config.yaml
n_layer: 10
d_model: 224
n_experts: 64
experts_per_token: 4
d_expert: 96
d_shared_expert: 0
activation: "gelu"
moe_layers: [0, 1, 2, 3, 4, 5, 6, 7, 8, 9]
router_score: "softmax"
normalize_top_k: true
routed_scale: 2.5
balance_loss: 0.00253
balance_bias: false
router_z_loss: 0.001
n_groups: 8
groups_per_token: 2
init_std_router: 0.00606
lr_router: 0.000627
vocab_size: 16384
norm: "layernorm"
norm_eps: 1e-05
tie_embeddings: true
optimizer: "muon_variant"
lr: 0.00624
beta1: 0.9
batch_tokens: 32768
seq_len: 512
train_tokens: 352300000
steps: 10752
dataset: "wikipedia_en"
Below are experts of layer 5 (counted from 0) of a mixture-of-experts language model. Rows are named router (the router's row for the expert), down (a neuron's output weights, with its number) and show model dimensions 0-223. Each number is 128 + 32 x the weight over its row's rms, rounded and kept within 0 to 255. Numbers have three digits each.
Before each expert's rows: a language model's description of what the expert responds to. This comes from a sample of Wikipedia text that the model never trained on.

# expert 18
Description: Opening parentheses and quotes before a name or abbreviation, LaTeX braces and backslashes, and first word pieces like cor-, Mc, O.
router:084136152140164141066105113107160152086084098177118123139135070156131087152133129151177128136177097147114136192167198091109147113142115157082112206197129073129160102148083130117108163139169058151120104133165130093100109201117170111144112128107106108093166196169140064068131129109134140108138157137110116127172129151095128176127134108067099122129070116151089157131120122056135154116104174157137120124173120136217170140118149162117123071120103155152153120091091157111132098179130188079101027062139089117142130114134115100130114086140139141081161189160118142132171118096110111086134106120140109182181158101149153086102127100105172170116155150104099098115165137101141180131150
down1:110133179111095156144145121113145120103140178139157207031134179151149144075098115148118141099106109148130118164192124063154149131081161135089152203164056108094198102105239132174124131065134109141179038066124147161089099144101079171201099116123078123099124133127142154133073135200144108065133131143126096111064190078137139100122131115086095124150133155116141163143109124148169180115127087096173110161113117164172090130132149108113140118117110109084128147121162113129067144156107110132152136171116123159139148189155105141152119119149130156124134105104154116107093160131184114156181091106138126101121115148096140125068118136148140099117140147134158110069168083151141099142110
down2:115109086117145128114168122090145188084149107114156193125107110146147141103104166148191212073171115183144111086150143116087063122154172082144105089125142098104142130129135069191102158148142146115115112102102105109136118091165139086145155134130123098144134123074128023114124106159158165152112130155146146135062069141121100082182147133115081157156204107098191147157089165162146169148109152124085147166116127135089145133146150095091155117122131101088086103089104143137187082127138134124158183163136110112118152143170184143051076086102166141128139124128141163102167183060069160094140154129192101116078138128157125159131151068112156120130190121104171141112129141084086128097130
down3:180194063176087088136133105173103100173126152157155100129100112160100139166114122049162144122138146122136112130083125161136092156176094143131154077111127104153115142187140117122161149152133141116115061159146165136134169123121120173144059094132164191204123127123177151019188129163183125134097139128053069164063126081165194157084164067149106129074088092126118126114140124148112124137119169100162172166089083154108156148108166091122111108149109135130131124121142083116163125154089122140161129151141109107055152133145118105077126125180108094139169089139161140182114087083137156144099087156098165156101132099088111099147089143137143113165144109168081071146098134109134109165161
down4:072113077184188138122112064182137140152143100074111189117149144115099115104094095122090114162138150118155138141108125142112175025147128168171147117139138141109074113104077155119086085183159129083142104188137104093113145164133126147106170164086071114136068144124116109126165167159157103119129154143100056146139141152227158146066096118102062107144072173132115118134154156147115126093121167130058087137087145138119165109117130153156130142089131135195129146158115107140155087113112146079163157142146097070146170161171136119156113113162084124081113065143101150151135120120145103197137202117134189175102095168100134096159094129128111166103136136104179154142156132145134132069087
down5:107138116106212139170072166163124133127082153200112187136139092123135065123112147178077162092133142162110155144124123098063088112077121122037115079141160160094092159068121097145159116109197139117090158110074152151137112126095167193147104061101133100137145106122190112132119104100109068107186109074147166114127116160147185159144109153151111138088129165119087076154121141166105152088084108177123145118153122119166142127133124143152160132123117049099103101180133120117118149116076183121111136079146114105092146184148060125106104118123105136150099201123113113153098194116119182175156134107134103159105128156098095120125127076113137182193164121176147125151123192123139137153133
down6:139182116120118184067165106107119079136185091127106152153134171112162106194111134122055100165115112170143149159110118175161114145111148182148128130098155125135114115085146095145137132167155114101087140128133090168107112116147102147155144138124100087135067179117125109160122147091155110134122128166176120120150106165163133091178091179115103138170119109079131104111192150108072165141074169088173145109131145142070116127117087083146133129089147117103117194163120155138150123154151113192164180103145147145083193087188171116090099103110111099103088118146099072100166150246150108065128108165120175127153091080084120153145147132116096074096138089086076132170172062116176130124151
down7:214116130098096100179185102072119118133130125146077175140142119158158158202098156164090068149107134115139136190144152142156116159136118159154107101089116117066127098098116087158164133068104135120164078152109098159098102156133140121096121068147149155169128081137169160171081199054138110102133140089103128064053130088096148114103117114154156097128123101151195137081163132046173124087140112113154153179047107154094074144097092117123110124134137077112119093198135104129120139114113114142158198173093119138163159097124149115110105154144139128095121150108106111168137113120117190154131149109126136143149115098165103179105122189159102102128151176135143159181054103158158119160144
down8:150176118074149081079088129176131152121216169130114180159095117146098099119137140072140132098179144101144137189107143111129088109157180135092133174176151153143185120094121120108091122124125168193118159167121130141101128088182153147163099105175117178069208167081089116081144145116156065097127167080132121118135154106153096063082091097140117135175097125099147102145080083108120157119100129082132138116160148128089074124109132172161157149182161113111170118109137091155153114162152126070163129100158145047162069126110169101106111136142131122189130139138102078177117118086151162141172103083123116038095169131118127147170107111121124186170106120125125129101111170154122078137086
down9:155118140150081127090156083122127192139131106076091139101165171181155158081112140063189119079102047168082157159104152156111124138157148135126104090155101203097104150081088102118070111172069092113053122151102159158121117138101202070133151119112130164141176155145160105123134068178079128125114149161119141105098128098117114105120068100135173157131135132123141128132116214196110171094140138142126111079071124075083070150151148108180066146156121125109093146108181068077101152097133158114156128163139133077127144124147109149094108099172136109171118106149129143116126160165116139140192164171157108154168166155137156080136135194124154115176111129171102121124093099109147142137125
down10:133121139097086109103159099159147145183085142104135083122115152055116174132108122125146162126175176137140102166102067112103115144091129162130121137078101086168094132176100151169054076113088138147059156144069095093107142072109162110192089156094132147113119139071110131115110110113132097101135095162064211135150089122126117143115164134121118152186130134168090140140129116142130119149128154170132152126101166186170085134209124104142155168106146143118087113115125118151172121068171121149128154133075136154158104148165150072092055121078123082098110122128135109114128134117182087130174137152192133074112110126190114111185128139124144114141114127188170120098219124123214176091138
down11:096093096151102159120131124153104131197125147103114168163154116113107075127107058113092049100155201138121197122128110111083106192136139065123156121119134165162163121130158155137171156116065084114125090101124143130158159103099119155164144139114070148064149138136187130165102122116083123097130110073099163123090121081128183116126098173114137143084132105170132071121183097111152088176132121134101086137106129100142117156145138158122137109164077138096143151129132210086119142156140146106101125169113127076116191097123193133169176153144120088203139123154148068169172153118156165161072196131167153111170091053093108120105090089148128102109138138120209116116134105120094180151119
down12:177167096150154133074099168175159109037085099129117147103202163107100117164110157125116124154102088089183100099150044092194146052093135164142123139152140145110105161084138120128147093158112151149114111114151116130163140081070161148104091126176122143140145135110102053090127153109151125044117111130149131116110144116140146204128102101147098158146131104099120130167160149127104115103073156153114144105128086115150133162100179132101075087136217186106103135154124174119086206105149155099118078114144098140169131117132195099099161146130093145153092106162174122150129164108116105192186093105154136158107134174133182126103108141171170101143064073144087140154095112149129107120092
down13:125121105097055194160097082116150110109119135102106068146100146072143148121156103178147071160144135131119098134164160159121190133077171149124096160127092130141097152096143099089130150092145056117107146142127120145119132156121131150146146169169116176183158090146108101107073177179094094115103058128095151181100151149091088147167138155124188137165210155119143083085155044144064180096189128125125112105112114193174160124139112145085063124178104123153144094124084100165165121147140115077117203111099127191181151082098075135159141135118095127157108153123118160108094139154108121124118093098165133189155140153126076145114144144087186125137076149111129146131096112083167132141132
down14:121162121145134130066138148155147172117138077216171102100073100124100128164150175154105162128148112167094180113141139074083073142110165092190124146106087110119112098146155075135156090095153065130125145151155123144139126165137154151114126143124108147113121181137129109121105099112117073145115129121121104231128117099101153122207184081132082123111112190140128139153125170127094132146152101138140112134186163106198106130162146139143105149068098066136150099078095114096171184090100150128149168108105138151113061095125097155102155143088173113208161109130166119138050157084079141109094117152102116131125145101123158149120095143109122100200078154143141155105100110169103157194051
down15:078113102038111096071088101191144060159129105098166113107062116074103115170090143114120093099116130152161175122114106215174135115104146103166134103156159145144106153108147117125099141190148081047146152105121137135179122166141158185142136139080086164133074124156121132147189108111136103124104168134121082105179112097193112134077105077103109149128137079099108114117157083089098078183158173115148138103103124117187180118156203088166080152088124089126137144118165120140142183178100119118132138152082147086129212127160153126114115137122115175124112148129172152121113187106183159107166144145137144099161139199123120152125109094059144139084102143158130130157113144147114119129104
down16:194097144135160133160122167129148089142143118042081158143160180186170093117092041123151182109108145117133144158132139166125159097167128132095106091111151163148170122130055132085121151163142118067124134132147125131098137108050127153145103172159144146136125085156169123179179124197123168170113104146124131098086112110138080118138147113150104108160139131149133169159083086144166126128090030126081193125123109111105134084115170076126140160157094152107140045127127135126141089133166113101145100183123138091090144117121062122066135132204126143118130091144119092144099086121116148097090138118088082115135120085151169092147111194109119191162136073166171114102127131162165201127146
down17:113079153119114151140148070181135114156154195090162093103184154158187105115133121104177149184073143099173119096109141139106071068159125155161109074155137116085144130185130116080144109146157126145164100163118154121099174126138202150114098133095144142184117104098089174155134101097127161123153181148156149118169186092110155123135094106169103066147120166166127166095154110170092138142089134105112110162078124058099085109057144121129137152164111130100117180164190139184124072166186112125067114118082072118118136141080142101155113191161120155099140093102087149116144077110103126140121177099093109130134118138106124118146121087172161151108095132165076073102137103100069126190164
down18:130154215136154151156126120075106075208130131162153111209106132120083124159107118120114131060114118121124173139111139093156125126137213072132158128087188099147149087138121161141091120141079111111149128139163108092128115197198153131129116171124080089162131182086137094099123133172141114136116146176116178134144161118202105139161146127146127108152112084109130161093187090118155166230119109123113103107147145073114173155091070139123151112137069137104157136118143139117119108187128081116108085113076092130094120128065105106108099154168142152069177109136173171128183129090157119111111135055110072138150173124093088176086155122183115123113127139110144159149075099129096103114124
down19:122051162156101075128079171082114150123138151121081145140118110153110113158170192114085132122106138145140154091094156114124088141179166075086168133165155176146097134122183147137113034178113189138134131164180168128164145141114165084099136114042114092153122143126153079154103086098123119136057126122190113169129201105063145140138216076129123184163141141145164111107117164042111113091129152106118129071149101140083189130123107165112084133114115148094142133159198138117145125109152123128148143139139161098160133165089148118128116096091133087043111124118129164079110171131164110185089089109078117111128155096178132112145121106098167102184100162137118132132121148115139141153131

# expert 7
Description: Periods and line breaks ending sentences, headings and table rows, including abbreviation dots in species names and decimal points, such as Benth., 2.00, ===.
router:094141124153146172116147133093145085100121130220067144119140142139149092133098139123144129153147108110101139107174197112119120154117134166127112156131101113139110089106148071095145137097163064170147108151109158122127077155126143134173150092074135173175167208195154053115186124145110136102131132140158139099159109117104091117121099140136136091129053146149141100163169119083119130084122194118142135128141152116154121167118127177081111101130095141167164121149135106157142099157136156057077074130207114129135148092102129118133129089182100122060125159138139141149161122067086067126099108136155108132192183181172085138041130145094132126132122057079060130057146101102171151116145
down1:033103165158122179089155087133113102063132126088155101123147069149158139122142125149108128166143143123092164140099130137157153134142182127147095108170129080034115125097088176121189117129141092151156140166147158145171165134150108139191079125133103079091108068069134107066082170145133115166172118153149158170133126092147108095102113152155152132162158166188093116169183092130184131175130108157125178141059160122127150044136099097167139126147169069085140108141159136087095141164121105122177134134122152115087158090065136091103118149126112115147127050140138118168110164113148113113109109150176194100152095139136140132150179097135161079100056172141114139130105107138078123167110
down2:130117096146153141142096151098165181116187104118105063140129079146133129124121117147140135065114133122123134101091157072128120130115108138101138186193090177108105143149110117114144070150135109125130162147121103088146161157055143133142092183164123133119131202201134160129107125086131122151131158165056175116074181074112131129055151170083084112089093124115144116124089151070177126118164080194107106157137101140127115112197137138100125101140103109124092143146077123115152153080131133190102129165118142106122153112111210107148105123134132146100108088175180130095088096106210123120130121092103128113155094124148159190181222083177103153152096155148172110095111177095151160102074
down3:140113085132143158159103196116181169145112094141172149156170127124156132111072209164089143104074122104076119130142092032134139131110072134148166136100170132107119144115125114117141083134125156059110135107097144145135124124145181108201115148114109150101142150091146172098139121098171074100086193111092147178126135158080075171124107168131143069081168136159106179147153150131161131149134160189139095150116149100107158090133083173119083069136170115140113144070099127130144094136168160149110075100118193155160077165134194090094119125105153128135068053115087205120108125130127081107131151120156155116143127118146171136150105147127172155079092095160113106078139192104103117172113
down4:076130144136154154134097171104087119169224125103124173171159115159135112114155143121141151099097189124119150107148128212148099111163138115128079092120131194138100132115186102113157105113122059157116108118062121130189118166109146077093131140137164093121104126128170044095118180229093145133124114081134142127107164136111117161127162111131127176157112165074189113159122135213054137180125121075105102128149134122132070077161158149132171137123166107127127087124154112084174165063135143129088087101107110141055101087126121135118185115141147106100139101113049137189106135139132142141114149151079084137129140136159091090121157135166104199138154097101114155136116115133103143130081
down5:144108072171139119101111174173100109085101138120124193128110156087093056068112172148148113139142110081155105097162089139114115165136103141151150107131113092165072140091155175102147113124099182127129120166084165099095177144048084126084115133112042142122116217140121103095199069196102095180162143109065152143136169149140133141155083138124164106131129099151138134154166114094114128148145083123115127145115114154155168147145115117109150138090175141111191079105181156081157170107116146127125167145130145151118100117077072123123123098093167140111110168218168102162148118133067149103157131137116168147093076144172157110109144135137137133195138171119124109105112064096132053107156
down6:154124155155087151136115090084065150111140101116125137144121139128121142158149154050050138129141052131154159108169116229098173174169143143165105091117125180181136123184169073114082126140099162129137039160130120088137143114114088156114117105118138121169110141110055105125122097101157133089106154117129145060176109118114159106139133156123117104153114084149133129117121155124125107105092081126132076109188080168110136152114151163105126114098157080146141125141116170126111153180152071146174245144088073088117178143125159143084116106139099138076122132114152158106161095157167169113118154105124163127043106173142100102126155106126151103148137149176129127131222138152142109155069
down7:164127122146114093164109134138144173122124180200085088118170184148096160195108101184089116149130077106137119135134098018149147103110096117170105152078107080063102142109145142170101075127171124158144105091125095144133091091172102131241117158210097076169120161106088127107141111094097085146147151116148135166178155121087155099147133162099137086116138119085160148114140112150147159075155050104170140145185094101143106086114111146194155135141143120133115112140108149154123154147121170167124107144135129107108151106130175124094125149115159095142135161108075169105129124192183152074103120116195133119113152115146063084127103081118130191110104169147176109144100151112108098113119
down8:162121099150115133113157119142116164205127099055050109155144114133178156158150145160139098138129085111119159127078151143114152057127130114125188118115134099151088069167112143136136091126153159121143085189144065091074143098132115132081129108088145138149120092085087118118118137104158171151125173122176145102138195115174082112127155149172113144182139150167162088099112133113117184158169152128142097082041121099149114131094138118090108135197128063112113088167106079151125137125105120149131104138136103065141151133145157170179166104190123084034139111127107167088149200144107133129143181110141166056090164102173141099134141126100099120095197127171129148195103115121153095104121
down9:170063118114140073166121195130126178129125103111125148128163114140105133138120082138119169120116156189144058115085085187079184105138126089128123103105220119087161088136107102167114147119077070127130095108178181134083141118109163113209162128098126191119153138173177123081163099192149146148144134129162068156123107157089082098121172101145131155122142141131094123115126166146031101149127181096178119073127107149177164070106116102134116139118070080126095116172145098135132159145140139151081115137093143137115155171169150091180122140111134046112131107142118149142176134116082104139127108126157112135188133096150135089180155149070150169122118139120137089124122116121169130078053
down10:125057125168182118119161110158065128129150101095157120164161093130141089152154120132123163192158148116116088095116144127146062099125116112145069120183135208132102148206117087112139139135136119086131070125146131121112128179098139190128090153133094123098162057102185179129142155104097123116175060206110116120107136133171113094086107172109127140114073136142142210117125104129130109151058180111082138107059117116106136100177186163147103165151125125137106175090180119151108127158113166135136116128142122125151167111089172146104122101183173092110100135136151099137138080189123141101181091122114110174054092112114161109126131149126145135082084111084224117085143158130122159159138
down11:150143106098144113116105167097124112189124126148121126118181122151158135139128134163144191146111160124135099142164118102102114117130077165159137114154176129168107107094168125168125019175087064054092109124157102142152106223125116172115196138108116162035126190084086152121132127134140119120119070057153188165111148118141127153080161164211084104075163154140127136130132136138112091070062150150137059132150120168131137105109108129147197136097133089138114144125103082096119169183101148174111157128147140184105159099131163152119077106151133135164107186153084164131163119102107123102105115113072153194104130087110141167114135127143112070135121120106125103129126093114096166164093
down12:151171218088143133107138166119162114181087139163102162096110149131102131139077114121170108114067121112176134176159137043107142087058130105145140165088093109126129062126084071121118185102094131117122156121115098102122125140177175133115135104082118145090123088122098157177191131155171122107104142139111164106144146085148146195136182161094135123160109152135128155194159147064089115081122158167135153128137184131186111122103068078133093139079129084084122173136066149127083117106202136154169164109098155123088117096187149164116094120091126197121105101148129129138124216083166112133157142169134108154105145160169145110141119114093116118116145177123182077142102106081100108123118
down13:066126114100137102119144169124141101198156124096126126103094124140106099161109092176155083159087136147135111153138115177117146110051145152097113079115112139173102148134144085081109155126134133117126136147090119143120114206105148097100102180081161169142117101147120093180126149128094124100075188114173078093054124160107119138117138161110161124159124095096093111133120171153152162130134162106147084147159190140117140109132051131125158134128128088154143112139155109201137098106179181093106110095140144129096194161104128128064174124126105119112125100100167150051108138109080067129133203154200144148189140173110037126172192131180149127104169064115133170169084141160125096114135
down14:141141126062127167142149153137167139131154105077104088060185130147097150114091150170153109038061099156139138156179061255117159089112192114137088128137110125106122145131121091089142156127114144164054152131142096141178126125133122176132165171121106085097097143148133068146092085100171064151107058083082111118112150143140083152122158158053176124132109127126136101078181139160116133078128159124129135161122171110175153083165115130126171145159165167074150143195121159168150124173139151117126099158130123127121115155107102149115150133101147103090137110089093118099120163150140106070117097147062134084159141078149138133122110182127154139140171075175154100130109125118124158104140
down15:118120145147054118120108159116103131132171145176134126130143126073158099080178141140178113118111093142152170160134171038070066140120124162080120132139129115077167099121070110132090093158131195086101090135109129177098106174078126138132083134127146130159163167127163109128186146136141121158157094112126180144082085173086187104140103155135176110138069180093158065107174130123129166109062124173164199137138126162079151119087096152063118111123176141120151071155086120142166124144133148148134117097094083172094105150132133115118161111139135123145115161133043127103070182161126147178073122143100149082167132127129149159154129118157100162152105182193125168078093140108133174128110
down16:076138129137107109107091069115123141174104165122154162166122163133180128128103077175138170090178169107101148103122040095155105099105087130078156204151129133144069115116125095120122169132168180129112121100216160144089124121162069154156094170132140174127162098131204081161151126126143195130093120146146155136079163120165154088157110100060154128163123222050095123104132163156104177171151167138135162145122150135141116142092129108143150122132152061137126130120108149140083169153123072104138145140112142171128100118112102150181110089134127101108125068129134093149097128102164126089128157067117131155095144146094127098161118088110105093045109073127117120102188189127168164113129
down17:138087096124162105098096070169111112189137140118092124093079108126118148171140172120154122154150120117149154131099145076099140109147173139149096145135165136138113095124100153149086125180199148143089121133123153092146145134165188128142163161158209110156159045180065143122135109077084142145142139123164126115139162179149200093118191143120099141127118142121132159136129067158122150118159156063095117084130098131132123121167145140111094140070145107176163040083144134136117093133114104120087109115108135136116069096068126151116078205142122085057163158129194191066143172100113157085140076133131175144116139054149168096112088125144125117090117158130171153174086153106099138085139
down18:160136135160101129132145136171127107116133137213136125145123120139092136099133126206110125142123144154148155156156125069125167100148130100125126127130131060152192156160125127160123080101137143143093142151115145088077152094151110191014129148150132110136083176081105161169102113076123118179150081103071096102132119120088214127136165123159105129128148144145134119079133109076191134086089049148171088092132177100116170167122162102125100107114098122113094136107127120102121069150124135161132198170115169194110080108137187122111092183132121152121119115135113164089084185129096110082111196081141106095138087149076167159151143059108190090135143156146114101156108153136096171155150
down19:096099155083165056147133160169098118070126179167101103114122119151129109090127093107107082149137120159079181091169105089142121161097156119213134138094173129027183129148177176122093114142105159081220083148089131116151099075136143105150178137096134113123155150106151108100131124097136115144111168164075142106116075104122116137120146147115124110080123161116166147155081072072122140106111169105077108141118101173171134128152157192163162135115109154161139100145089060116091158097042157131160130151136160115159169112130137105138120145106151100113118103148171175156116105134045184133164083100175129174173166141106112116124139089121069149100128107146179177122149150141181160112139

# expert 1
Description: Line breaks ending infobox fields, table rows and headings, plus field values and labels in music infoboxes, such as Genre: Pop, Zealand.
router:109157116145113107138105116137138111139140058227120161132128129194157110142149157137136167146143129104077132113118129068152189124145148177121069189128124091105140123058127097120107138190143015175109156176173178133078110156133120123184146091122093152104131181161124030040130171102123166101148163148092121097098098100160147144157103153069078141132096166136154145124090107087136133102095192099147128123189107134116185119104110150106132061076102130118182173091091106147123123105093153095130086117155113086123123094125139121123132127137101115102126142179162169160163144109109069097129142118142086147127162159143157094106168072118133159150151101117078135142150108113131198142108
down1:079147132102129142145146154128125113123181100094147117170161131141130138090148131114090213105128146144103100129096184129131116160125097126159127141103089146102104109107121106163159118109074098081156135101143122133109138091149059200177164172154126169137129182111202101153129127110142159103129118102090147118154162081158085148113175123056086114156147129091077135189133079120103120131161141092179070105196143179164112126166140109104110092165093119069101163125133104114137089154168097124120138121160146171141073122067098138078222131192159118157163108124147102131141116156199015104092111089128154082081139151144158164096105125145134110120144188104094107182111149141130163069114
down2:163185082165154136175109118080080161141162189176155153163078145160094147148128166134119152089168133114136167101122094059165099090146168127122118106124135105075157136088121084112122097114153164083140162126213133145124131163108125158122090135128137167111078082137069102134097159095041106158165101111114157159060126128114171143200099152145157093122132117106109153135167144129136054155122106120109168107083156114126191063142137149110174114152144129139099089148094127158119091074137123121093123154180106214170083117119137071071110119106131167109114141131076115087109127122138174108086152100120165152050180149088156165143129121203096136091190108107146123130140168118117186128128
down3:146163138112047118126119100170140144152136149081159135146142113059157115119160105104085112169170173148170117138076126178155128110105133185146128125092140091176131127129090115083098179137085113114118102119066125127132148144151155106069099091066197154216152125081136131065112147140152172162182139121112117094130135123152162154089125088123098098136102114148161105104112135140090120139187146165117200190119117146072137118167123097116114087082120117162111097109099127156149204127065094118117197207174126158152093105067148129116156166094072144116157126128136073101148160112159077175081138171091147185151051138140182110132123086159138103128114089153149144146124137164144111151090
down4:117176129113170108136128121096118148081140139113166088192125100139144103151111138109114134091077062197114169152124133146184079171120123086175107119135081182142147162110081136107113083115102100124138172176124127117094170185082134098138104146115122059073154127091140154116134079100108066152162150117139079064137126090171123073107115093148121151118124105150100147180078185196167154133164120124192186117108106119170120073134107144138046181115154109153150094131164144129103122215144101154123102094112134084175160125113077127135139057161145084119187120145147146118102103141169171160076157130157098164105097152085132158213163122107142123184137151116127143121119160142093109087133
down5:133159141106141128148184089101106140098151140114135127139123122146095138120137094155161130153133154088134101132152122156061084132096108153096120146112176151154139139112143102103136133081131127115058179126151108111094101133149044144098135194191106075093098177176119133121185169148162137067161143138104085094175201132165126179152148203115110133144121145065101172192094168131145114101132104185187098130144150107143134130138138075130115127049139105081086115140150157118098148158149069187095190112123135072123139082106124155131113117054151055145165204120097095163206104167133099124091105142081068118110167127113175126108116150129139118103118164121124184139169076095129122106150
down6:132072150112169084124157073089081172088105100093122126137136095146142120157076100098190094147089114121144161103119141031155070131191124168067161102121184165162126071122152118143154167108079167148185137108103136168125106144155128081117109081086142056177129150137111124165145110176127115139134111176086101099193120144105129145098143114198122090073165123174110152107088132137149096132176166206150090078154127139108116126109063146171128154116193150139159104169146158095169114135127154114078123145160173168109113086127126162186113124151138146131156118105125138116154139094119046104115119122112177109137154100158132118159095177053172124070118168085158106159100121113166117129114
down7:089153126135129146147108180138117139118159109142081115099086164149119133151075138089122127148133125138102149138090171130094109119148130131117137116072143126091124175147179137108053090102086157148133115145112103145101155133110120076133160140220073114114048103177244117152124140129150096174122141220131065106077197084151116112099132134129136136164091100124104128170124121139095110121169145146195134093073118163138132118118144079160207119153126128129072147091127143142123150144180146114078168145104152125220139120179084126158112121115136133119137095102116143130125057124112136126110125117161117052090133153159121094155147111127150156166239129087070078130086169166149122142094
down8:130148156188067137136154091106150151135108111098143080111115177116097173187136132101063141114150109152128086208095129087163121092150096100100149138092094104111167164119121160101146173122083100159095157117167040128079161160177135161133113122154170155136161130167095153151116101110104138184119071108142108147165154081196119166148082121131132133155117134127150107144151167063117125107073126077134096163086104113099143166173126143152148120081074088143103154102099169081103090139126191186172122168119165161150091139160123204099123129125147128160161089078119114088099094101144176091118108143116148107151144106066115165096167087142166111164044088133163106160178107114160124063147
down9:135119055156175113088142150093080151106116156168091174184122158162178096164080168131168120063116111114129123162134086124151142084100149137106116103094147120120148135084160098129170086087115118118144134185208126138121027136111171158143166084142094110108103168088168197118153118112159079141126138143144155136135121137137158166170109147154108154155106123179091139130149116129178102148138093142147138152077094086143085077140150113138189080106147089107104113153118142158109112168165171183129124121118142072073142136068100123083163180135113155100130143114132112093127141144109173069138142160051071065161160112117128131124120167056122138102099126063183188191170111160146143103111
down10:125101187074069156119184194181155110148153061087157107132130135088181129126124159096115166083151168115135122056102120199151160145139171148174114074168083110135091138126116155080146133178129157152152099091102146133173104145147107154121107096157147185185120145109103035145056091113103103095089068128127160146108159078127136109106139121120138090071143075085147179120110158174127173126092162137077140138109152146162151100093079094141146161142171153100131102163125127118139126097095104189104145155082193173123118130197156131132146153146059124170126092113066066174144155132129152093111157152084154128080114118110124102162156141105134137151158109123117094128084128147093179106162
down11:121052139080056050136126091113092098076130104132113145115113169117144075118151058090149124089161149111120134133115131126141168086101167156166091126138135079140085150140140128137142146185154105132169124145143149076119139169121115224130069175164071084157123148124196143138104154138160179119151083107127154086115182182103129136091139130150172135132068060068124099137145124136050173175156133122037105139094107109113151152199100118155109127153115137117149109182173123140141183066121137137152142164077119119080152065152139056163161139127142135115198127135118160119144148145115106125137072124133127151150110097151108116149112149174160142149152145092145118087149195124160129133078
down12:097173095100093070075134114113125113156149098059130094132154077095104083161108141157158076140137208111162061063142089180157107146112135108118120161165134092123097134108128119112080088136147173129176172094149161150175133115135079106173116145125119172090106113105108146084176172087129154116152082131119130142177133157123178090138137137171099132155208135167117111089135125097080134161119102141104142120165111126123126116145113113182119159106137170122144201170157117141042146133143144037123134141164135134142147111132131130125116168104199113178206090164099086187175112109082117144135100182044119110175143150074122135136092154151118108142131138101126088155094137140059115082169
down13:115184058090148088113176097084149099124162097141095155130180107100129139122182137028144165084156104122147126174122140114134143135151140146116115174176110154127138063125148135138129080135088117111087092101135097160143149117190135186156157092124184117115150110174134099092131112105141127142148121166096080167124136163135113115085147104087115180113155087081089067144218185171144140163128148162132098156191077089079115107152101108083146188135144121030135090062105170068115145075124110153164127142144143129085182118145104152084097141147154147126122136130104114110180110151116094170117134185115143127166155118124121166143135075119144144190131182141122114186130117111100138046115
down14:090098167101127155153187092124105118115125099154139098099157096141135148116148165136152134130100127107168044112119059059087174097121151121139136146153085116099142137104076131118170130160065070145068163106120110176143146111152097193155060091147124086111109100132120225114094084137158079111151128149134127143178090127126200150071071166159119110164092098082136124204120133125084182128162177130133123133144112166128156084170107180185144149120145134139153143139104159132186118120218161156152150101136118160126114133093100169170117103106157106097112115137122159148113115065142116172128150098070120123039142121148176141136125112168085124138151134147106079126105159170073160082158
down15:093161107178082170128070123184142118127142109132161155128028110114147070122107131168134140154132111118124096124095148097151164139121085182180164096108146112118151124066196147145117129129194091121146172104165138128083104094125173148158155164162071055129135130176125084075136164102150163148066104139158170146215093185122084148141138156151131149163121146201065148133083129120110110122173126126116129190088129131157162107124145086116126141152161105103135097186095120109139140123090156072162129072096097167120182144120131171139152167162117094094127131074101126106099153097137124090119139109121034076119153124102128163147110145138115156158081134111137096149105065135108188062145
down16:150131157139068113124148140141135088129116159036106160127149164114116200096167113177127154151105146093152178089092111194071084137150142114144076140135121117094080140113106145081098137163186131113156155086110165165122137084150095119081162122101112132159097154120082177161145162126106143107163121143127105096137110109072142126114152128138119099112146140052189098193110143121122126125135135124075192082157083143143145099132162154084160073165150116144186123092135120065128091152118129136158138138083194236103124191171145145119136124148187067080161081165088176052107087124110142087110133132100063123135140155136105158171130119121152160099121137134101120136159189155129076092125
down17:120085113134107113166118171116166163141052120077116099101131072111094153142172128140181148124091139086143119110099125110078124211141149105108100129139098092166126162130159116098131161129169172142147131120113159105111112127149143122092104126146181111155047143138151148143122094084121126113154143079126128165162205178158138127208117092078201116113124139135163140078121065065122108159151118182076146126095148112107155113170109107077119101168140109175137092119105093103103154166153197147118143103109204097088160112104078069097132140129129153097152099169154143223155126133115105122126133127098181111132151129111205157145105173120169142189094123178065150118124101121124095050091
down18:154116184183101081118135155139112115102144151094130104124133139085133063092181078125110152154069106140115089130135161187109089115108133156139081121183075148146109167147081075121084116097194179192094150123057109085088156111156091104068087141089084081140142126165168105163158146096128173144112102130188122160153170116118148186079123188117127112122162132093141142087192096177100111096148119114111143158116194176132136156174097113135105157147086134161166153131161143114108090193135178141065159147150127136142106164132101136159121151117146117158155078108113131118088163157148116147140141143081117149194110137141121134103140136155127112041128081093075120119091180117110048159079
down19:096125121084097172164100119092125116121151160097124111090194153149149097129244175101092127161094116120082183192138121128114109113098187198120132139106107092114147121197125150117116076154164061110161068158116139160105164116071138163143232133155107127167110087116086094144158157132136111115105149142148113112175080067086167156123142116109092157165107156111152174051147137162141147128206150083119119115118122143092127118090140129093103074138101117156108080133077109076118150122145159127178086119133043107134130132131145092125139098147136105123137168155160169168113104148121102162156111148154106087086098122109222148214162112098148141137110123157110142150103113149127135140122